Experts of a small language model: 32 tanh GELU neurons an expert, a softmax router.
Below are experts of layer 2 (counted from 0) of a mixture-of-experts language model. Rows are named router (the router's row for the expert), up (a neuron's input weights, with its number), down (a neuron's output weights, with its number) and show model dimensions 0-47. Each number is 500 + 40 x the weight over its row's rms, rounded and kept within 0 to 999. Numbers have three digits each.
Before each expert's rows: "raises" lists some tokens whose logits its average output raises strongly, later layers aside. This comes from a sample of Wikipedia text that the model never trained on.

# expert 169
raises: "own ", "ues ", "aries", "ect", "uses"
router:503495560429491488484481521532512407524540396534502562462561473542505518507531433454561459479536511502493493532509453540468541518493484509602509
up0:501466525532547468496504534518554494458524560566565477451522530539444566512525489557526433497478513511498513461504469431613494525457561521458481
down0:556462473490554515440490456466540439489582457510503512510549426480511457554503541485517536591578552450517492536458540521471489464412548483508486
up1:461453520551484514532473445516481486496406504510473566531519501465502519474541487481503505503511483515495445508434491516529528472551475506475471
down1:494537508514474401464475561469547524471530495482522582557560493464486558502556442526496501488405521525482523478464577507522464470453517485590485
up2:565504519555469525553553496496486476457512508507536618453485509453513566545465553482510495522543475479484492522441538527573542486501512536547520
down2:520524492481485497472534526574479465454407515466505475481437511541496481493524491481549501537591443459532561481518451561527471562554536444485502
up3:510494510480522462487549455437499510528616481521507536405483553505433492525483534491527555486495460557459479492505585537491557533514473502556537
down3:537479533543556555439481447524484588516467501464540442497559501493486455477522489489522470526437497435497520561494559496561449511537507445447479

# expert 35
raises: "census", "Ireland", "edition"
router:491472533462446487476547554520474499533583490522530501493483484474558441499538464439505504493487536465580486559499415501506513513468479480511572
up0:493537491462486445571517456507533483587492506518435558541491544508491530489530551493467510522486469463532457450509512424495528500512511418498478
down0:549449495523488571483476553507447542395525573520511519567516493468580497542564548477538542538439509453507440476576528511501430574481512495478613
up1:465478462551486521539528423482512503518519539396511538469470576463475393483464490531538512447465514487474452489507472523491562436455419524520580
down1:537475488493459493478529530469498446477478516430454575519538473515515496496556514443413510499500494565475497478508375517524485509538526447527515
up2:455499545435442496518534488409502462504496565518509515469547489512461492447522428465541529458524527431493535533501488518490505557482457506474425
down2:648512497512571539493439452488554581487512486570482541453441462460483474491563487478491517504470469540499491509471534498432505526461436573418455
up3:439413480505557538452526519500548506512525526491570496459534501521523498521516487469469526507506437540544514516451515538484510441451505480559413
down3:490579470508543451436486448420480532438408504469462468493508484541489559490569481483486491496445429465518514549482488519477441570557435470562519

# expert 110
raises: "rather ", "More ", "Comple", "older", "(°", "wealth"
router:521473512466422424544452545522532432510525460521443473499488487424533479523515579519423543436526483542489564445457544519514447489536530564443478
up0:431513505472507505504532525531518493486424520559482479514513451424513443505501481422515490468487483526473484482455499524509526421506494455425478
down0:457506479504492468530476526548565469575531463507496515534451473482461476481428499524468471494498543587460523484489480502507449465457489515423503
up1:524501510501513549478476471482390464551505500448485513489498451495559454529500530546482558466538511535502548466494488516462556615409537508465471
down1:500523559525500456513510547524550491475449498563460542472494490518436438528525413372587512543477475471590520539450485516535474475539512511533572
up2:518476539479454519495465571456550484553515496565498395570503498426484522479505504482499530519536488497524506443571480515528494496470459472463529
down2:507533487512530527506512546527465516492492443384484501594470449527465449432462508471487445485493555531518504564505482488470451498521472488506436
up3:463531485424474505528533493498480543520504517423468479495523480516461566447512483474585495542526462543515522514541521473435505558533480437495534
down3:521498543446510532499497476501578523520496480526421558519475533531449452487531541506477488476522514537494525485519479546573485524453468632513507

# expert 120
raises: "after ", "she ", "following ", "when "
router:474524553473482507588483454546518451542566509461491496493456462442509545526435611474507514448512561559507494482552546473515455460540545523537548
up0:573467472576555496521517514524497540506480541452539526499542524489478524611456522437486526413532440464489513549494450435535519503538558538468526
down0:509495589513434434487488508529465470522493517546407481427469548497487428466562473499565489485518558490518543475459547509486510477517506432490473
up1:575465456448441496514611470513486517505472480435468504470519482514462433467473501503530475479469496530498488521547575505465528474461513518490493
down1:476552453605489472519513516548577476526552503440471474458490522538503562595498559534500497500472496525507557483522417482534453472500510507518495
up2:525569468487491464580495497552526452443485567494479518437500606452489419505613531567522493496354543495447463481546518467520514460488501489533536
down2:486558443508494535524484492534385507558522524565569549529504479581453591534420451530476550488559473470507487503526480483454458501445540534493509
up3:480473535521498472494522516511427467456536536485463549504549519470493498471455504437446612532481493565467533553481476448497536501483461503503499
down3:458482506415479494428499539530473452529499484439543452575502470423539517480546461432530450427507488526504487419495526491508514534528530477490515

# expert 54
raises: "Succeeded ", "guil", "ither ", "ply ", "tically ", "fact "
router:422541416564484529572527494481587466593518551434463469529536421455528493481551502533494480523435508484480558514526532501461553488454547504491486
up0:497473521532443498479491449525460490523516458482491509493514442440529534502499518499411515515488553517515535506473503511464494426505486495512450
down0:521498480461515433412502549499591425543498418535502476448453484467588445532537432483509494462478459516478472563486561486517519455473484492497533
up1:540480475541544513452588476451535439494537487552469469550518361512427472476497506494537576485542549457524509529537526430538565443475468517465480
down1:482431495412421522429530454436496514503512495481529475510546525527575501463496471521466460565463479434443523510447525536511588542488508491542445
up2:520471516502505483526478511524511500444471546483416566448447570489543496554561527493489433536557456421411469474482491481559493468514466501500496
down2:507550475505598423548498589491428499520568493528472517492471429490480454508532483480501505510497496547508525484550514461530541507573587496544468
up3:409562446510481512474575533527498521520581571503530526487530475472528559449427442508525487477497490471469482512575437429501530559487437501523538
down3:447587501478487539508441556542548495539520489429515568433490506476472504444491490394485532509516561546509421461482542564434603485477467573481472

# expert 41
raises: "ura ", "ura", "uration "
router:494401491477543546419451504520462481492529437525524472553466465527465390450447468495517597556508562517550504545523429551510547495468523455462526
up0:466472480464517501507561523479531486472485483594515482542429469455488467449429487532493484510476463394606431501492516449522510557478579461491516
down0:540545444516510562466562536511518476539449534482507481522473490520488490470518457536453496533410470597539530497559488449502500518517487532498510
up1:435484475496515487485502508406517437504482505438494553517542504498476459451479532473453525460491514433492536491503473504565589538510499442512548
down1:498482543560473493513461533513492506449546446566455485533502519461468541534497479487477497543451575464542446515456420521537522557515477475486461
up2:443520472465506459502553496493517470458474460548527557541483501511488523537430531429437543496510454493551532550498455568477571497479485515536525
down2:517483468520465487467489503436495503510471513518548513532478488437491506526486504473508510437514471430535489539470457481474431517455585484461508
up3:510511521532547376464544501508521476461546479477522475467437502490467539512437478519500500485501465477492511507472553530591464509541514444494522
down3:414513537504490481533531467535475509541485517403470542575499507433506518505529446513497519497433380541473500502575430499468564494513442559450497

# expert 82
raises: "see ", "seasons ", "died ", "occas", "disambiguation", "Note"
router:395451570484531500554478487542519539578513476510479527436440450455488494559524504482551452550544492436471530500498445471528502453449532486434557
up0:512461576525453505474497520482463501535494450498430503600532507543529485495548522488413445490407516516432477520473488503495510500500516566493517
down0:532534476498583481560443468495483569538522576504474500454418426478484464512450518557556595540539503478558511546427594554465402501502496499460487
up1:528525457490441509485517534490508563508508543452509536530456488448467484416516512528554483538569515486480495518500374535460451465462517470470519
down1:477468536450537489487441480515537512493521497473582472544492533489529482530487518528559509473515507514526469550538495535463485459462579534517555
up2:495446472499505473490514477451402474501494496484497488597500484439507534473512448491527475438460480458501528526510533533534552492467485505570462
down2:485509487439504514516483505485486462546573489472498434477507452498499483500591455400426455454502534486535621497424547533513526554503486492498545
up3:498472501492530476500467509561535476507472572474446528541528526488519502461523516490476514523471442535448565439404453571530490484447459511552544
down3:433453428528510475484517446563472540549533428541515512542508574506510470522589510478488504509529527449471438488558533488554507506527511526467431

# expert 170
raises: "Binomial ", "utt", "edly ", "portr", "----"
router:497548540454481491532461455482528461494440439447527519483507479523528486548432562470526509440533550551470553523547549531479485535552535451510447
up0:502463498490470463531533487498477434515499486543556420505550520509498544511423518438455520436507534503480493520500537420443558511457536547574493
down0:544552535480498506506488442480514470481543518449489460466514481487476558511530595442522408483466478510589522375528531515524470464559490562521456
up1:480461480578473432540534529462523530440501514466517539513491523519486543493520531483453443538511451530472569483584492462514443579515539454507462
down1:535490504509482481464448531544542538484591518520501580484425507499457435470523514465554515546554467509510455433499493543527526502572427486483583
up2:478493524450494490509463443589552420451478523556526516534538439534509541493479533512440509503444517441587521549488452549465534516510471525579557
down2:455515476499482482388420454481446577515520550527581528520504513485525550525509477515519466514495552515517507449470377487545466506367480497493483
up3:471584514423466501532439545474559516467480500533515504548615523509502518513474526484489456493485508579519559588470474531493494523497473518510575
down3:471468535507497500534548495526558486481524532421528483523479489503539586499493438458541585451423535519496463513486449535519514454492503511448448

# expert 56
raises: "previous ", "other", "poster", "surg"
router:472472536520558494439468494546550493582499473520493495546515513458486572534593433486480548470557465483475531415486511503562441416511555516454509
up0:461445447486484496510554499518476565483495484467545511413463477565522493512537487455451494556509482579514501493494478546531483437459527508506517
down0:462513544494556475503505488503531433534526557464470511483477540503482516507519506465514482545459556478529506486535504523462513475403567447532547
up1:471420475488530497445471507503462497531462535475452522483544574526486502426502512408568529541550457600496527517500493454499485513535481490486508
down1:547429515479468434496576525569523538466497523541496524482496515510505481503518576529498558518528504406458508549487514543489499395503534511457498
up2:528512479514539532463462521502567471443455522511516489569544519526506539457500509526506523480560474506522515563540460534519522537509478436560482
down2:482536524489475498516453508534458478521518458530466489487479523585514465479478468465468528461475546485473488480427502512520551461495444446527507
up3:517457493471514491523546451458510521532563546595488497550530523554466561467462520526473470519487523512523509518487510548534566493458599534477449
down3:474538477518523540544501452532450448498461523445500404514491451436500490539583532467505531515486519428549466458473502438478503493472546464547490

# expert 188
raises: "lines", "respectively", "lines ", "zone ", "zone", "Islands"
router:526551495483473428457480557515506552459444549454581495570458450541469587522468548534509457463484527548537477485514536558512527496515459447532497
up0:479505481526477474548524437516473441547533572535548415508517529556475559519442520516456479557537522480538441527454517482455529461544494566520596
down0:417466484541442517527474547509595525482458518468525484482527505517587430452418510473518554468498525442484513482445536526513552433551475461516461
up1:572520467504521490481476510535559546499507527451478538497480509484485490519477563526455436532504501513445440550438490509469488513496476455486490
down1:460553447502501534523515450505458416489471487547511493501488487501467493524538478482585514535579447482443504462541434483492473556520525421539464
up2:519509469471514498507458515531496497533558472486520508471522478473547512476396444524447516496516464581493506449521476466517490509456457512494383
down2:571510520506507516530508540405517478480451507470459550548455413475507511497490472464578515535516499449558528489494541497544501580446526572535571
up3:585522554559485483480539423454496475517514512458496518495447485493456573484486467481480543527482512465464365520583480494516537527456487523539498
down3:418549510467492516494514536458530549456423464487514546592529531571507498425483497496542459448524482532531605584464542521516498500475494497427524

# expert 176
raises: "zone", "- ", "-", "===", "it ", ". "
router:517462473463476493553518442573501489462533541427448511474575466460511474438440451532578514506571546544589470489520563511586534477511578501465486
up0:414505491521412462537524523484502488470523478478550540513485394500527569525541519480432504565478507533496522465539454506577426543489508499479539
down0:561439507563487479546515517496511499526493452523548483535498570454464576489455481537556496492450538528543507502510493466483543505445487448465523
up1:448509505431441415528459477473505552454483551511470447510456427506465418519463485520507509528549509462528494610525519485481527517568402482482486
down1:492499531465451501526534522402511460463568495531423523507447501550568527566512484446438516526496464454519465521460533530519516495495470426456523
up2:483475493524509457529489489541439483516475533554560507536557450432500485501517540559497433419540464510522460547527441488474459461508425546464518
down2:460504511487501511558594489486500522518470516483502458492491492488475503505593433450509497499538481492490524476502474525466459536530437512549540
up3:535493546552506530549515495509482493487532473476473504521526439513528522519480520467434520469559482512539528441518542551446470461502440533548497
down3:424513497470498543548461466514510521510484492436460578544498505495507496485547531493527496517508495551444459529430509382512595493518525457496473

# expert 178
raises: "case", "Naz", "optera"
router:490491530463468540520476444531458484567468512429449491453503507493518517504562542520533456456554502574461551512566539492514531557521541540492428
up0:444516462537610505440447496509468482554473466511516458471467446479471522456495459473513586478460486461523455500455458491419458550502518464537544
down0:516514536494445427500497544535536525531512423503483489429619459495522446498453526469571397542518534437505510538512520532466459519452526477512503
up1:512528471549527504511461490510529482467429566510480506519479505477469510448467518486451530560526448507529480418556505469461469465533548534399536
down1:481473503445577510460526515508478491444472591461499504449561444563498536388460485456525446524519559520527525547485490472500554471523527563431563
up2:354449524512497504461492448469485503515465468380504521550520534456482502543501498495457498471425401467435516462497587458516598630437504549483456
down2:486591506519482481440391574471562587511489482508522494514567573513548459537435466562513458533500428494485592493436502501488518517491581442541469
up3:492500507486486487492485502557532510518486475415549523471530432455512577482479481542501561486549458509443484518470487526451526565464462557465488
down3:552486446438454528561505452513479504617497460449502537562506518543471559470459559578452522480507530550482504523565541552465484523442571517503450

# expert 100
raises: "Islands", "status", "ould"
router:531524445487479548448508457495444537494510528504498510513450488549529466483432450500497496451452480530563478508503556560479513567541491521479468
up0:474518478488539511497541425545471522477492524534521477482564570525493457454489604594441520545545456480524434473548519503588545566517561490463528
down0:519465564500445468568544543444492511423491459441481564517481466502557468569535483460509503514464525453465561498473490508452470464561451536471452
up1:477503474477501502517465569496435544492496524496505516540439571476464608488502500514444617529515504477373542514501518484506459537538533536528453
down1:510525468455472525466534487474425527410481424554436566511578538477443451560469492561572530475532513544569471484510475564486475495539512485457489
up2:475540461394554456509537535466506487488455479469540503515489524512424491559511515554463519535498461541513499542552538424458574473469472518493523
down2:525494467540486527530500482541469469529547509484563482558473495580564509456549443534544498432457483449468509516492548531462517467505501516545557
up3:452518425501531501481439499481434526510553478486431460518451377493427504503498514534440439542476402493500494442495511540535499531475482555503504
down3:535481521494453438507561486530586520502513448486464510527459528529572529504494442504655561526504478490507508566461500533464456424527479532548536